Experts of a small language model.
Experts: 64 experts in each of 9 layers, 64 SwiGLU neurons an expert, 2 picks a token, a softmax router, a shared expert of 64 neurons.
Below are experts of layer 2 (counted from 0) of a mixture-of-experts language model. Rows are named router (the router's row for the expert), gate (a neuron's input weights, with its number), up (a neuron's input weights, with its number) and show model dimensions 0-191. Each number is 500 + 40 x the weight over its row's rms, rounded and kept within 0 to 999. Numbers have three digits each.
After each expert's rows: "mostly gets" lists some tokens that are sent to it at least half of the time. This comes from a sample of Wikipedia text that the model never trained on.

# expert 45
router:465558410457491448517507454541533511468540523478503517542534438578486458532489534439536577526418485488533476421436525521488471528450490529551495552481500544511487531475545481489491432509448532514479487437540556487481469554514494452458482418455526529489544455550550505478496536486424546461487563581474525562457526535558532462498541542541485526453432536443525481476522517514474512517510479570525521545463538461575443525546459486510480451524565452482525475464493539549535532501497531535574490481498563488432571490520572503536481500502478556543524537432514493517487552595439470578
gate1:557503552511492531545506484512564537514546559498488536453531442436478561467530509520522510422495530511493519537498505576482498520529451487565488511521499537465453535426474528491515492475466511542570433534526478457533434441498559468467501562583507562508499505449547506493508486526435498465458547541511518476491527612477441484531448483520504552518505506505517548510499507519551498460610504548449519509496430601542488548507476563432543430534516436461448551406538538503506449530462545527537558472512520486581580551531491413533500508461471497509502472547504483523519488430565512521
up1:478566570575442466486536456467521475437477461461429454528516546485533532505491469522507484535501414569502511498498420504508422486559494495555435566441493499509489437519488548492489490550565517522477455481494533497479457509570538531467568537461455492550483474400534497504479473493519484619446469481524488547487423543510480490490444534508452480438509449539533486550523497478482504441426466492571516450450482524512501546561526523502464512504507545454530508422493449472484569561547493495489458526468425520494474514584488505498420424476460501486498501477550443534507492409452490450
mostly gets: "| ", "|", "|  |", "| Total", "| R", "Personal"

# expert 22
router:460505511564520493472469571544420571514540470461467469473573468550484424479510470513501485461533550485527502551500498451494571506408469486521471501513508507495515500515510632501513482502502467423516475496493477544421521468455498541538523541552516494473548546483520545496442528469454516558494513519454520469488444470438486552527481570528472495503425446474473487472523416540536426531456535525517459482501423525477504410466497556539459477558499452494541454542492478495490483559504532430473498451557471507474528416425568450428439564500469496469440500463458461476459535561464521457
gate1:543410516472459537503506491537530548484537491461470482478515590463497524447419454507440512505497464555529591453532475434498458587489483544539572536497481492545482576488544487522469549476447532549546469454524476529613569538511496501467505505522475508488499481492535453497496471473506510393554566479465519482510435541512513526477431583509424454565484471494474517510551463476574504537497486469492458510489432544465432504522491502601480462541462448483521464533479498464504417534574457450467511465500467519478458478536508440556475502405510522518497506536513513434521479453477535461
up1:563494513501507481507483500431495470568577457561505458478520545491462491492564535479418478480493486441445500471512464530474553441515505522452542533446452439509558560556515424523570450535495475510511554594588535533468475542495501518486419514529526570459556472454504493454431484517449479492471467508470448510444563536551489480468516476502443518472482450470456476482536552496426514455572540551481468488459472474481476505514534530476524574441509626489531455483612576523510470463502501505554527468530461528546517531500483580488550523471479522532510515490502414493461531489485478519
mostly gets: "\n\n", "==", "===", "/", " \"", " =="

# expert 11
router:505491578478495507571544470455458481519489459516495497528431559466503481475510512582438494525482550492551494479511529535521577518449473510553558487535573446503469542537501494534546520473480521476461531542441518498522355503496530497499535513551520474433416539478567538579505482486550536542470446505472467513535426457512532463519553509470388501533519469482549488474518548410528503492587519507446517551504506510522515470509434515477560506468513514486509528515587507562483476540435475454417473483449466417491553606489471511504476494525548459492508529531470547558495503491496455443
gate0:485508532493532463535424537456529571428439419531535449511500450476505415487512472479461492490542488447584496526466507475496561551534553578540527465523500515503529513505517493501457502496512523511509456519504519475573554490464509465503494482477476471488523507497514509500492505487555585505584493468611505510506538603533508474487492553572488444561463467442484484514478545473577520512505490458493564532574504483522401560410566541577484501482469540470493467520477443392430478564487514528519440518470532505504419576539554506566487541566481489527479477515538482520470539480476504503
up0:599455520497514445462500521522459478457623532560515429511499519475498447473504485519487553491598517495470372498528567472438540421532490494488494536501528507512557512542500476517561517503483474483518489530528520482429503439513557441530483540497585487472468479523469461600468475530527430518475568607483518501534519458458531479535474533583558495519521494495484506446504559539505519542479519525416521530519504474502520488494494518435539515457536467462443487509491515549465470449545535526521564490480463425514491490484509573505530450436563465482440494485539478503447516453582558530
mostly gets: " for the", " with", " and the", " with the", " at the", " at"

# expert 47
router:536519507396505478459473555438500515523475459496600453448501540533471491573524513500514473518488506482551511521465515516456488524490529453492508436513474573473485517495476445458505511497501498517561517509501487431468510507544398430480588490522497529505465516411393455490558528542470547521526535451505481478521480520511482475547507487572477582532462466460528463594463517488479506450502476536459447534473468538557516496419556518531487574448437507556516546489550524500480519548521519486541434482474476551477526462450514592513481531561500551477573467463520452479496554472565413575
gate3:530520475459493558451520467484512579563508546503591466462429568478496527517529468484488490503523476420535472511533464453441506562456535522514507513487504570457532522568505448470585494542461477481483541465502468570551419428525470533489531490559457566483593566444472430464493520446515514504498480510556467428537526500568415452523530505566547523485477493439473515470505557475455559536483524517461517512499570498471517539419466462515506508501448478541523451532523520473485487514421432494514466520531563526484515516423519496556499552544542520456488543450475462484506462419559509450
up3:496505507459573553484437411508505488510498529513499497471489438460556456467489453571515554437452504455526528465484529495534455474476495480531504447542403496498403510570503496570516463579480497489523564513515438444498510495548486460505509407527535542498505476493472473504468487478577519439500435452478492459490566488544527572527537494521566443413563502484461496563485501490488508493514435458491576473490539450512470489514461490551424475486602572413462474577523465471432458547539533469516526470492486502498557443503480509473435539524575510520544480522518524529498563505447498479
mostly gets: " c", " first", " st", " new", " | C", " sc"

# expert 56
router:570529476529466436498518468493477562498529478526514434501507474400532458453503437489520553486426494530565576494420472500469507539470483500473465533535547532508545535472467478544515548535554478555557466532515565493422500540534519424474517501519461506463451511482488476477615528492461488563506538524468459544560522477600492467446521481467485546472552460573575512473575514533496471514445491450526536469480422543511425418481519450535482584539483493466483497508492457572522496473488513530507505527493511428512536472417521496487480531486474547445433472523471478493552550518557539564
gate1:476477447432459529467455537499507516478462541505543496543469520486478500467488434455465555525529438529497507532513524511460587567572517513533565532527517441520475524482441449488496480548514545558476440521567491504530531515521462433466519494599487588505428493513569469544483473461506531598473492487452571480527486466567502515541496456540442509508485593448434552477531520506583473435441478479510519508567488581565489458508560509514507476496427496561448530548545530454451514553488469476493503537512555478514464492496516463523469551470505428604441512484561490484468532504502547489
up1:522532530547429507439518492434485572511456486535471549483497520464542487442538529533602510456445534573590535495444501445425498462513413530515468428478482427491527478481490589474505507507528461497492498515462471501506564469543456568517521532504510508548504445469519560471551519506415536505451502500460562480561543518562473474481495463456503523476613449466448516479480537540492488501549468497493472437472519569492541513479510503459509484527503510490427459566500532478505500559429476521586500439451504407508481517574531518474504456552541487459521558481431550472475542493527513442
mostly gets: "-", "1", "-in", "- A", " - ", "–"

# expert 19
router:499519520491551556414490485501413561454478528527557524516522484517480552458529518477486466509484451491484525511515484563539519466564501503498489505478462449494503492432571517562414572531507408541501529442533420524449495534438481501493529509461472452522537504527576460512508586531452480559548548483507475441460574521530495474474446527569529511464494567501508538547552467538472528583511517572562504568490497582550497592514540501496442565434493526509446526503476526530429484468510486524531508467457516459474479487539470463541557449463497508575493461488535487560510561420470540481
gate0:433531457509542567485495500558452511486511538518559471535530538472452492484495512493545468497540526641445508537496444515520480542501447580496440468559513488408532525486496547485524455530476538544491516475496389518506587477516495469507510545500444441441461572540527548459521515529406508447525451525464479542540486454482518489467522491526473437495515457409489473503527495450528497512489506449534471503430521515426516472481526533600490462490465566539422514546453521465496485477516524511462536435425484526486524474507532430576494469573520485528504453467546522512443474434443500471
up0:497495500562530483455613542591453500487509466524451531386445525538479527514546558535502471517500440523473557521501446550500512430526494502524429508488549498485505482487532639489517483504539458504470455561455550525527553512480475488424441517488463526434448500483451436501476540475492472495512511515501513402482483477516433558523512443462512444502456491546500477532497442517553530506465489513504489501399555494511432587462546395462452486491552475510517457476537569534534513465494551461448566535513521561539544504527488514490517463454518502541489508443447485481532496558472469531
mostly gets: "in", "c", " d", "al", " pr", " cl"

# expert 49
router:553514508568484510539460486475485507468500488494408445441501460458475464542464537536528474438545460510474521525530475491491486518551525522452434519535549505575571478435442588500497519527484477500508511422510466466451529513457563468476464423475462469498437526507507396489453515498534450488532518498476560554480496415491540508492520487552506487443574510472601455490578494594422479495522508452537494491469514429537481511548542485518512501456445516516497540491502501519505523482538534456516436465413505470527470444503519407540560528539489617492497479499547493483518513536437547426
gate0:476560548497502510525513536600501467498486572467471517521549498585497515492461569522489514483485483508493461445477506499620470544532496495562492539536491530573469517465468463481502478512498465533525508491471533512543460555485477580493499523452467511452545534467510521498482559528501557464497498481426496534505492506466489455509577480466521540456517527475478550506520460441599517512534442489536522515427465529510494383439574487511530527499566469546471482548520517507432488499516522457518460558527516551552491445468504497487569431560501486519577464475415583352485500510559520454
up0:474508540448562492428500560446473457467463589560497617522432461501498477502488521537544525568534535495492495537475479514470546483425500465475561507510459551486476462528517439492555477470526483505490546563483431464458503521505559501520527555520506493489489420462568512481494542479536552486541522519582573469504551446541474469471575537471492495412523537500506551471502489502599477513484499423442544544515481509521430467519496554444423490527484469432432495471467502481531502501609514416444479512532429540468516499428534517526453475470513505519495440547532516500518489532444476481
mostly gets: "l", " re", " pl", " comp", " trans", " fl"

# expert 61
router:535481493489502458468557485492490557548542484556613492512400465518553494454541479617474571470464498448537513458544493538553541515472566535495500494504529532432468519539559489446572488481515521500461520532537489517500447533527464477546553486561525502600457504619555499496487598504479500516470506510421500514522502431561511461461470457542448488554529493472472487483488530523508541487507496460499543470491513495489514501533510464442482461588500444492519507519421589529531472497471492478424460524511479455498490533488430513504516480526529496472469495583463552465499435395477554464
gate3:463535527473507478485445501508484499463550552519500352534496448475425480373470477556515510521483500496504486484532437559501471541385564474542534528517470490477505479513472463498522538515467480452481516483520506427442463463520442463545510511562538492478415498491516446546457544503534509441517541470448532456508538511528535571506522520469489508498512571510455542538516526400487491446520585438449479499505555416427471492515505490517501501429480553540493520524482535503510425509590496514481489517481486532520440561411450437478540515493523500495558474527542422483501498444474477472
up3:520529436495535455468528459511451438515448509546569509418530474475510532477503467468491584517507479516394546534504539549524459539425544531533518532492585513486544518487443514527505467491511489405519489456479503510466444515555506513489526562579502511476423537495545504551505494541502489488553453587518513455538461530453541432419487500436486550528512460499470453504475474524403536429395547516461493438509545499554514481526489462583514521516568476527539523535531563486462460496560493550494461466526491439498490491440519463529516489531464489438564507561526466465500430479556499462
mostly gets: ",", " of", "),", "s,", "a,", "er,"

# expert 24
router:540538460444485473453448466509511489450554454536470595563491451470526494525528436550528545521467587495495484467478480523586499534453478462558440489519497536530500456492528465464529419503533572493506514617495542502507496482497564519492488433432534459548498427556475479489448548567513547485485493549478488488481489475500540452480476464572586519462549518487532471484485531445446482467488476447526565463475418536540556526533491505495429461476463469461519486461472456519585517531538557473516504497477574481438470412529564508521454540522545485456421526560526507485505456549488470521
gate0:480480557525476480496529555500502523489565505459560470452507492526498422462487534493492531465491525522401511516506480495570469550511545457455537492436418510445479529564536480494538542573532503416523443521497551420477551440446512444486538521458428446506530440455478491481444476473563552561457552478485492525479503531454491565549479504513505509464518476437494575481540531495483478524426550558530519483521540439488543478458523503430507464522559475488528405492539489510477533452531488489538562375577503508545425539538493475502527457501556521475509475534539474509493521578569483546
up0:527469520555460517446483578475507505551550596530511522462543464455539459513538448562545552520560473552464487569512510475472448533543494483470432557511502501520512578492553527568510506507618481498487577561474560495556456488470485533518456566528529411512586508464474487523485503438484544565548456473459503485559463521515537446569523524537533546519482456480500484489501523520470526487467451470483472467532497475462547427509487482449438509554438478494499448462532460424460506514560504435531446481462462497507540518503502488426511487510498464537497552513558510389449558494525457456
mostly gets: " The", ", the", " the", " of the", "The", "ing the"

# expert 63
router:514494536475508588449543478539536516489472482440426485482478518508533489478462474491427465501466510479524508546520500453476493513484458464480481477448557510547461527570512462487481514474426540535552541469515430430602515452538460476514523565523521538505467533464537452490483475474462467499476428429435453443478492452494492489496547466488524537511454569510522472516496485545477464435485538503439434523483505492444509529483523490499519510497427494458463512530513451546489450512450497493440574505569327493544535562534451576564505533541506470486537459558452553461456461416521525443
gate1:495480537458444513497448519493485496436532527485481513529455481453512540440491565487472480442454529417526492394426497537514528487484477528542497545472458473481436495503510450522482475573426530481459479524529562517449451464515411581460486484530596522488396534517488522551450530583517522544459511553474458513528522594527521528566438485510479508460409520565567447497494530525574524467501518520486514449480479486467547545486519422561480437444504523497479524506529526545513502545515486525517457529506529484435477483488476503567538543480466499554528507571420571515527512537466505440
up1:480456494532481486490534517537545508524492557544541471469504525504502521532461500441434555466452499448506421511491565505495531465466494503498630543499472513520539395556526532506550494508585460491541504498502496448510493477544530453554423468475461540531556485521552429496503485492533426512584500462450493495466463478496491472520467476512496528473488603434537473460470505563528423512510587483463532481454578492478482413500410472531465520527536486522470505437494462531401409468532491556494467466541478549522469533481517599546503505452479481513555447487459494528447476444518486503
mostly gets: " |", " |  |", "\n", ") |", " |  |  |", "\" |"

# expert 44
router:470475532492481546474446501493502556508514487464545535518529496562503457515521525472504440467531520530429526472488526490440498472559557460423595579510502468512535493462428528577532525547508563508569419500613469472497518476522537543514501506500515590459516473514454471545488511471527539507438521473451508432538541466511462602489508508484497560508528429547504471527541472420523483460598555538529501581526476421568510528487466475512522523565558545483456529568497484455463509515453493571525510441449485552459543500470515512502462491497435475474522451454448472503509497494533579545
gate3:516495563525540530506570500508458433476510568451524470535462481415446552540427573536501485427537542561440488422492498535583518597496517515567550517505528442457495533547434485459544501537424532483525442548523461496483518507524588436493507583499579512496479447497513517451517508476545498482482492499482496479493541516517468586447465460507462490493459471556558518560551496483476461572482534590517529407530532564430560522529564588478496441484465451535476511472513448458495468514474471501516480473527513508488486447496511479462525466448503476441534501493535566494476518489496520514
up3:449552587550494473466512580437511495543524579491570537499555540519452419554507455473504492433531571504530491503511493457504566477521533435498480412557507532439464537573480489535497481468551533466498592442490442533512452532572466510448517506493526465501598547517471458496511492544466599400467545582520461493525467560497493509500492500489493455514482471592496534515537575496509507529455508516519468486493494556457514485531464498474471544483525478462530554533538485538558524532501463467504443548450551468488449477549478519518507552465549530505467505546533497469505386475489484452
mostly gets: " C", " E", " g", " G", " | C", " | G"